Weights of a small mixture-of-experts language model, trained from scratch on English Wikipedia.
Size: 9 layers, width 128, vocabulary 2048, 6.72M parameters.
Experts: 24 experts in each of 5 layers, 64 SwiGLU neurons an expert, a softmax router, a shared expert of 64 neurons.
Below are experts of layer 6 (counted from 0) of a mixture-of-experts language model. Rows are named router (the router's row for the expert), gate (a neuron's input weights, with its number), up (a neuron's input weights, with its number) and show model dimensions 0-127. Each number is 128 + 24 x the weight over its row's rms, rounded and kept within 0 to 255. Numbers have three digits each.
Before each expert's rows: a language model's description of what the expert responds to. This comes from a sample of Wikipedia text that the model never trained on.

# expert 9
What it handles: Foreign name interiors. Letters inside foreign personal, club and place names, often accented letters like í, š, ó, as in Borussia, Moscow, Augsburg.
router:133137192138129103129140088134125176114113114106145144142110153144051156123121104149145073097147123129130104148134159147148139117136129135098169109112143123188108130111136123117146118107162100137131133128163118124139172103111081145157133089155138125107149144129115142140100155142118128140103116131077102116173183081134123106118107148137096132130103106119114074113147141154126144156149
gate4:078127129097138094140179135122132105116143100139120148135118098121089105115106125133112146136115099113095114140140114163095135136112158128092156122116132121148093117135154077132126156109117114109134135115117111111094148124107101097160165085141103102152102157101122121104120148123116159123097175120102182105158114087123099148075086095140112118076080119142116111152143134155143152144176
up4:094151161162153090147145159106136102120142114132124136117104155096124093119129141108139178147126121128136116115201181177126153123167135135121144128084109122115135140114122125127081157155117098111147115077116125115145151081137133109146098106139134128136131105107144125122113156115118177104175098120132138085130143116085165133135168144138150111144110153105141108145092159154071154123113
gate5:137125169162108087131131146124128150123133120095120124124108139111116131148124136148137095096104121114122134118129136132122125092127146125112148135142124135152065040132114076112122122143141121096110141142127138140087162137108097150108111131151172082170139096113103108100092141150117075101136159137076113134161143107158125105143120099145122146115159144124132091126132129058109117137180
up5:172106099122143116108133129178152174117127165140154100123107161138144147109147210120129149134112107119119141142177175140145142158098110165161139167103128111119133110132117109135149127134136136121133136074158128151157123084144111114124125127112144123171102104156120173083125091139127149137171119083118145083111139139111145121136097140124158131104124134128154072138158133100109136108106
gate6:098136148121102114088166138117090133103101145138143118164131141131109136118088135135158101135109165120103082127134165143109149117111159112103123135127082101160128104100159125126113087139131136120095094104111142134138167130146125124126135114126078107126165090108135119181097174116132187112148139104093125150077144144182115121126107135146108110104139126160084133077109124158102156123150
up6:156123158140114115121140131129104101155118118100129135169098117110138123146135116153093145106104131139079125149129145164121126129134158122132144090152109077126101110149129084140077146124102145065087139083125147117111190150159149141139178105118118120147137117126149151154079163118111136113114115125073105104063153121152151125145103132148127149101126143110107152091103137144135090119126
gate7:131095118100158131133166134138126141125094118094095129129136111161100106128197127128128148158089134136076096106131128129121167116129113099130124072133161129132119145125147095137112102100122112125142107144156160145188126097155147174121146124099143132126102127105122134140107114127196156149121139107102138112129149081146146111129153164123098063117134136149119127143144105200139117109120
up7:114126163144134121110127197182128116117144114117122107107101132131104097132116157100098135139104146130155112116170108169107098144094078133138123124141160122154117114140139141130112095117111137159130100075151113084107112119098141172141133095096101078137107123125112171122107090132148173102150115121110123126141135111125114164182125106117128140136148133142129123149125189152085156170110
gate8:158131150114122145130150110109141113139121121102159154124100097143148090141126067175101124109100103077113151132142110104126115078148129126130134136129141144173120114155127115124098145146137105118115104176143132116171109125115110175093130139140164146111194180137141137106136143187130086100093139119064119161148161114133125150095091107125122105140121126091136140132117151119119124137159
up8:107113128112114131162141153136142135088116146125159103140110125110074143154119081122112105109120114126114076097120132135112133086123084091168116126116115096128122149123146086158107173114099115131110108160105116088157124103131122140117096140133160135106182127128179096162124111130162090113108079148128113130165146095151104131104129145115153131126132068129129189112116175129129118143144
gate9:117165156119121122141145104131117125113115133129144119177177139109080140139124137152151102126139141093129119130145130122164192117147102105092171136106145138190129123075147147159172086107148139163130105094126121142131141137123110139132155144100178103106147098117099169094140148104132101164150129115087139167138170101138149138151118152135114127146129138170095156111134080115141144144127
up9:110139112142159162114116124121123145200139117128175123137167104110135176089143101134140091119090127139134117126181138129110163133125157136149105173105150125131124133123137131122113156106153112130154130115119143181073138137142108125130130185137102106129094150120177169158119127168150129097129142124101130127097129120100099138106109165095116114149125067139069151131129155114102109138134
gate10:143136159116103099145156116150123150156143128054156115138109129106090124135170130139151134120131165131103125151115133175135124108118147147154108148183124116156127170155120180072168125131110109147132112117143132105106116130151103153145126112086084131106113164114136143151129135135111130128111127097120107153085176075162128102130112102089134129172127145125077150137131131158168124134096
up10:112131111120109168102151142146156093143126117129157098119127133106113138140146162140149158119102145144127117103112150150164134161123130175074117148140139142137096125110153097131115118085120139139096127119114134067140094110116053137142117135106146132108149148121137097162147135140101103117108146168099061151104173118164127124119134122122130162130070112140134180148162169113149114110107
gate11:175128161109135105121108123172131118094144133107102133104078122130056176112120140141112118129157119135145142093124112124122161129156130073117150141125147110126121071096146136097158127120141148157098092139100133140163153139121140170165133109108078129104107128091150110125121158161133107116134134123117126149171128101120116125168102170092101149092150149131080111150115114092128108144130
up11:122141128120115126147169126127093157127132144125135115172125139126138123081152143195132099146126122116097149145138188118138143134163126148079132137157128128108152130135101112087117105180078167124116128130140089092174098117121094125182164099130105115105109154143169161126153140128124142135134139170112087151114129098120098112168130160103101105144117166117091136107097109141149127124126

# expert 8
What it handles: Numbers in data. Digit tokens in measurements, statistics and table cells, such as 38 mm, 135.2 metres, vote counts and percentages.
router:081122168133101123132143112144141176098143108111138153127138159128118145097143089154145094135124138162130125150137126090138102158120121138113145094100161154160093163113145137077127125118143105178100140140166174114129155134075129145150106113109117171106116126127090180139116132104100120158113095137099078118117167112128080119117113123121131124189114130118147097109130154137093121124155
gate5:171098134125105145181129150179119144139162115127138138142147129112125109120171147139095106112123116190163172151095127134138178146156118120105122150139112108130098119100124153122161107201124127185143145105162171142114102147135130108139108102122171110141106127113126127129129135124154130124140152115144112120150130115157142127162119146112134125132142166101150141121157114150052109148179
up5:132127143125115122134119164179145149080208155089122111100142100144177159124171107134116164113126104180156142130158116134137094144133138128131117129161167155145133104135149160097148123138150109149115119131124169123167121132174152125129153128124136121167127173136170119132141138130136125124148138151086120142132113131101117133180079159100137122144124155135109111092121096121075155127155
gate6:097055127124124125153125099074106160141109138166177139141150138125143122156142116150162107093147108129140151124078159129117107186135161134126096112145149124156123178113175159130138148137108107127099144198125123149132141108093114139089137143104086104133111122125171138165107124143144119158134136120140114116095120131158099120124160120109141076138149152124136159113115130157106128159139
up6:132159120158138116122108123114144120148136109139105144145151132139131137080110147150114112129182108146129147108159163142123127101116121098093101082133111102131161100129159151188085106156163124107188155108109091118133131134124118150139161156166087146123129127110133147173139113075163153073105124116134141112144097173146137099120160149139107139115113106143095132141135161165108119088144
gate7:160113084139131129174096079117136166146131137137108121122124134162136129119146098144181110150110120151113157108134146168153140163177115133136102115123155136086123095162131137125145125138091122113065151110148107121078149111090156124150134108118134122117088154100130129122143132124095109100112137109123129087117118107110126131123132110187140126175067105150113124126150086123087102093150
up7:120111132166110148123094141128113143145162154122115130074125111114095116152143113136120092113138146128125164115138141164111151135159140118074137136077133159112155119195157117137134137144122107129107108122115089110128113112094126160167094122070146147176145131125113138079114106104104058165120126139102124100124132152125133130130137109140138159140073118101115144114130153144064119126100
gate8:129133139118147119146154136139099154114158155108117124121179127145141160133118107142119174157100115143160066148120093111092102156126159126137127097107115152112131136101133114107121096123085099182128131112150176114112124141109116093114089140136168163089140120086123118131102162095113133116118125135159081102171119154086074116117077135148143118149134112099134128094131154111122152133160
up8:196149151134120124144084140117181115169129131125135143098134142113132133138133164146082123100138143163140186106162103154123127142118115108174158146110105129125114123123135150103141147134165170170132175124116085156134132123159153178115133125130111127157131138100147071098150113161141134119142157092089148143116140131150143107144124143119098163071128089121117130141147145129166116116107
gate9:085124113131160163140136087090086112167135163135138119129120183098091119102093101183130090159108112134125159179122133114105101140108093139110117118132161153160126118117138152117182129140114147102125099159121143142087145125128140166163135124108099135174154127131128189164132088086129090135100140117117109098111126143155133127112127117140152123146120127109114106139126152119099085140134
up9:115123111184141136138148114120117156159099135166132160112128134166153128124105137165134105196109091130095129136108121109124089138156053117179123095117173085108171138123166154106141124117138163119128091133123125128138125103116129149157142124086100111144119104168147171131117115148116132158077121136107122106121118126126158103132119136131143118144103126134166174153128161124135116151173
gate10:118105121069157131145128174157151142109124155128133139118129128153146140113131112137126114164151114165090106128132111113117085151147116132156095113181168131155079143121109124132153090087124118132075128149135137097150129079134134117092128130117104124130157126125077122173104135157123090127170146114103103121116107117104125105130126144139168144106199134139147114132188143089094136136141
up10:142150157140115116125107138163135144148151161120084160132135098124112145139149099134107107115134168145115139154162135105122110111125170178166107142103122147129116113074145091082147096124124119113100125169107128123124088086116136088151121140111118122143142096151105138134107175106142106162144130160102122097128146122147189111133126172149167117129151109160163119117164136092144088164167
gate11:091179162158112111151138096163160142137138096131113104102102160139150159134161107112130116124092124158118142159174118133132121114098157133122114118092135171106111094088112133156124174092141133157113128147107182126118141139156143135159141148121099172115126098153160152121144153106119082183125095111118139127138096137087133123132124196142108118131125117141146135171141155134129162111139
up11:099144126119142156135105138129117096103110143121122135141115133146130115121120131139116153107181187024128132119136134135114107138165144177129133153163122114134090112137175082127156135153122100111123145118172110154121158150098125108115114142194154111136100129099134091148140100135119131122140105110113097123152157138128117098089146085125136128107137161124101172125126130102132169164121
gate12:110136119119159155124122145133136105153162125125151119150110151113142117117101135154159101126091111153117143111126102112147129159159063096136112107073133159096142159143129118102104166144127116132127100138149106099096130123071133111109130152148107119148123104081100162146120125117122144190162114108119102111103166123152114134089137131142125076134097100149154122147113132128074083168173
up12:187105143115104099136137128129154137120144129147124122112136113143120102157114150123117129152151155082114095172153093152131146120104139127134094113154091130091119143053155117118169138160133136099146114110103131081125157066135132119164145123121155143101114138183110119114171146136159091126147126131143164105130123162127116123149114130157118137146115095149096176159133112132118157086170

# expert 18
What it handles: Mid-word fragments. Short consonant or vowel pieces in the middle of names and words, such as an in Hurricane, op in Snoop and ct in Victims.
router:136136184134149143142124061111122185093151102105156142143127154152084159115113095142168068126121112120157119142158138129144144152109121144148163120112188120137112156119095118112115133094144113132142123138148134089148154109118100131163117101155147117094114126153116142137061131125091115140122103134098100134130138087163112117116113130135139131131119113111164067115128123152128139173156
gate4:116125121138193142120135138113125120100125146108141178124126128154139145107135131121119123136140168124141150112173130136132181149143117133136117151134098117170099153104135095066145149138090128130146067159159106128131150139153093118148143127101156142118120097169133155130093099112122102128099095140083146105124157134146124138113143124098155146158161173113187149170104088126104157142156
up4:134161113136100143155161103109151112088145167137130067068159153125150092147140155138126136138118113158108101140101100145140119162096128144140104126148127122115122128144135117136116131100109128145104179104136144124108129135111178152088089146158131134100156119129146176119164169115109077153152145171157107131111155135091169144108125142103130120097144084141134140085139125136177128113110
gate5:129134179118090105138152125132090100107161144105160147094169131155094137107119130133096121161138115161160157144102185112118099129126096090154154140134130122171150087130114116128129143124128174166133085142143146121151120133098170086114127108149132099103125116127153091094127108152095113139168136140142134129135137076139098124153168157155168116115115132129102083102112140148141170117134
up5:125128141099131122162115121156136154128123097107131154135149094152075123102158144105122136088128147164115142155137114116112147115119150147110113071093109119142107129161139102098152213158105155122145152109105110135121120143109121085133159110200140117117083109139108101172160143133172146076161123126104107135124141119137154151141137128156117130163144136122096134117099158103107145134145
gate6:115113140116114141136134093104131152101100148125117123142126150139120150140148065109143110126108150117122144141142195132089123087148095119101162099105142107144142163103097131140109163053110134132128108130115101125133080151104141166140100129154106128097158117166113136147138143121150124155105124118122169110187145096142130122118157113174175110132123165145113101154148081151113150148150
up6:139134093146155171118123142117154111122153136135137128147173107122128123167095160105133100132129106124116125130120124145137121140153103132139141074139121154132140085164153096110184081130148116161066108109112133110172117132148115121129120116117142126111105072172166140081138151128128167182153158135124130135136079167128137131106108119130098102142084100099133152134102145154102097150102
gate7:105093141130147106114135098120132185138160129086144114129165123105164147104139121136137130108120130139156115135145111105128149106126114151097168125128176137161092169167141118138102131121168113137126143150089148151120122143117143113138121140130139114090163104132077128173094085112085147119087120126116114117086114065134111180142145143152128146150131101115165110109071098133148122115163
up7:139146156151079106086119121130146116119119136127111118103127134115171135148128116122137150120153164117096134145102113078141155140116081156117116120110145146094146156076158164106159091129132081158151116161100143115077152132144088127139149140140179075120106123096143073136134125174106127141148139098109126150117111086113124118114129146159122122069123140126165158103136127123163121148118
gate8:118126129139172128145147099131104165149121126134102148129155126144098130112140129115114153108113134118171116151157143109073165141144087163158172098142126133138119168156108127135145098169121130127143109165125134160168132121089118131139115149106093096110127140153067153099098131141139093132116102100114155117108110126134095150117110190107142115099118142154148111120162060090148116142172
up8:170118120170181108139106162166130131164105112138146110167136156142118072171125143160176126171137113146116108115115129181141141131117151112149121134146160182114147090116137117141131135069151127125161136177099115144077173131139142128106115166152114145141095174118135135143136124146102117165122147136153118116131114111158149161106142108097112132152107125147108156113108160110125136110117
gate9:091116113155144087192127088129124118135139093159111149125119124085108139093112104095130102138133110140152107174095134139105123134119144115177124142118190112188114150097140128112124130090110124130088116110117111128142064136169122123119095112138114124122107116124143163116151176148121102108120085124153114094151108100145135132135097123131147121123140136102142128127130098116047112138142
up9:114152118130117130156136140169138107155131115107150131139135114122158091113113058142146089091110112132135140150123116167115122148149146142116156130117133138182133149104180123088140134109144116132083125117125139148128157131170172124133118154184146137132080150125141122130150133152065136146134109153135118149104124148129147127147131122098162133038141111149143170125142155143176142161142
gate10:153099143151129156098099127142147191100108100138111154126113143121108165153126130140133088097160114123118108135143156186096136098137119079150138123102130168132107101133114126114139114124106139133123109111081134082140128133183126106142080123099131161097151118156122113085118158144165152123108107121163154091098162132175135131107103143148122097145120129097156129150099106133096167150148
up10:107129096132117104147137133142141102147159115135127110139105133109106133139154132141098141203121153121140106177141129122114080170137095136091095151167145106089144147160111129129103152113158133123155136107140137130161133125081100128091157098127127067143136138107116140150130105173165112086136105153158106136133097101105160140111122145087084134101064096133118103139132151141137124133108
gate11:131146132164098166117134104149144158096128077111128140162141163178109143108152122127137169137151103133108150172177091103126143090114159117160126157089113150127111127150125125122137141096099122148132150149132123105138145140146104113182102137140094150056182146136175129109139118123149137144112159136114113160102111160138101089144127083166165115129111151126135124135141121119141150160141
up11:133128134115180124155120143120130075142117105127151170125131152128170159159109151130160100171094164128136150147118124115117115128103098151143129165133145166153156130145122118105084157118129122126123135136161106117099148160104129129135105170175184082163148117147155138157101121151141123107129109152103109124174133169139138121176123117102123100181144117146114113147136146198128128112140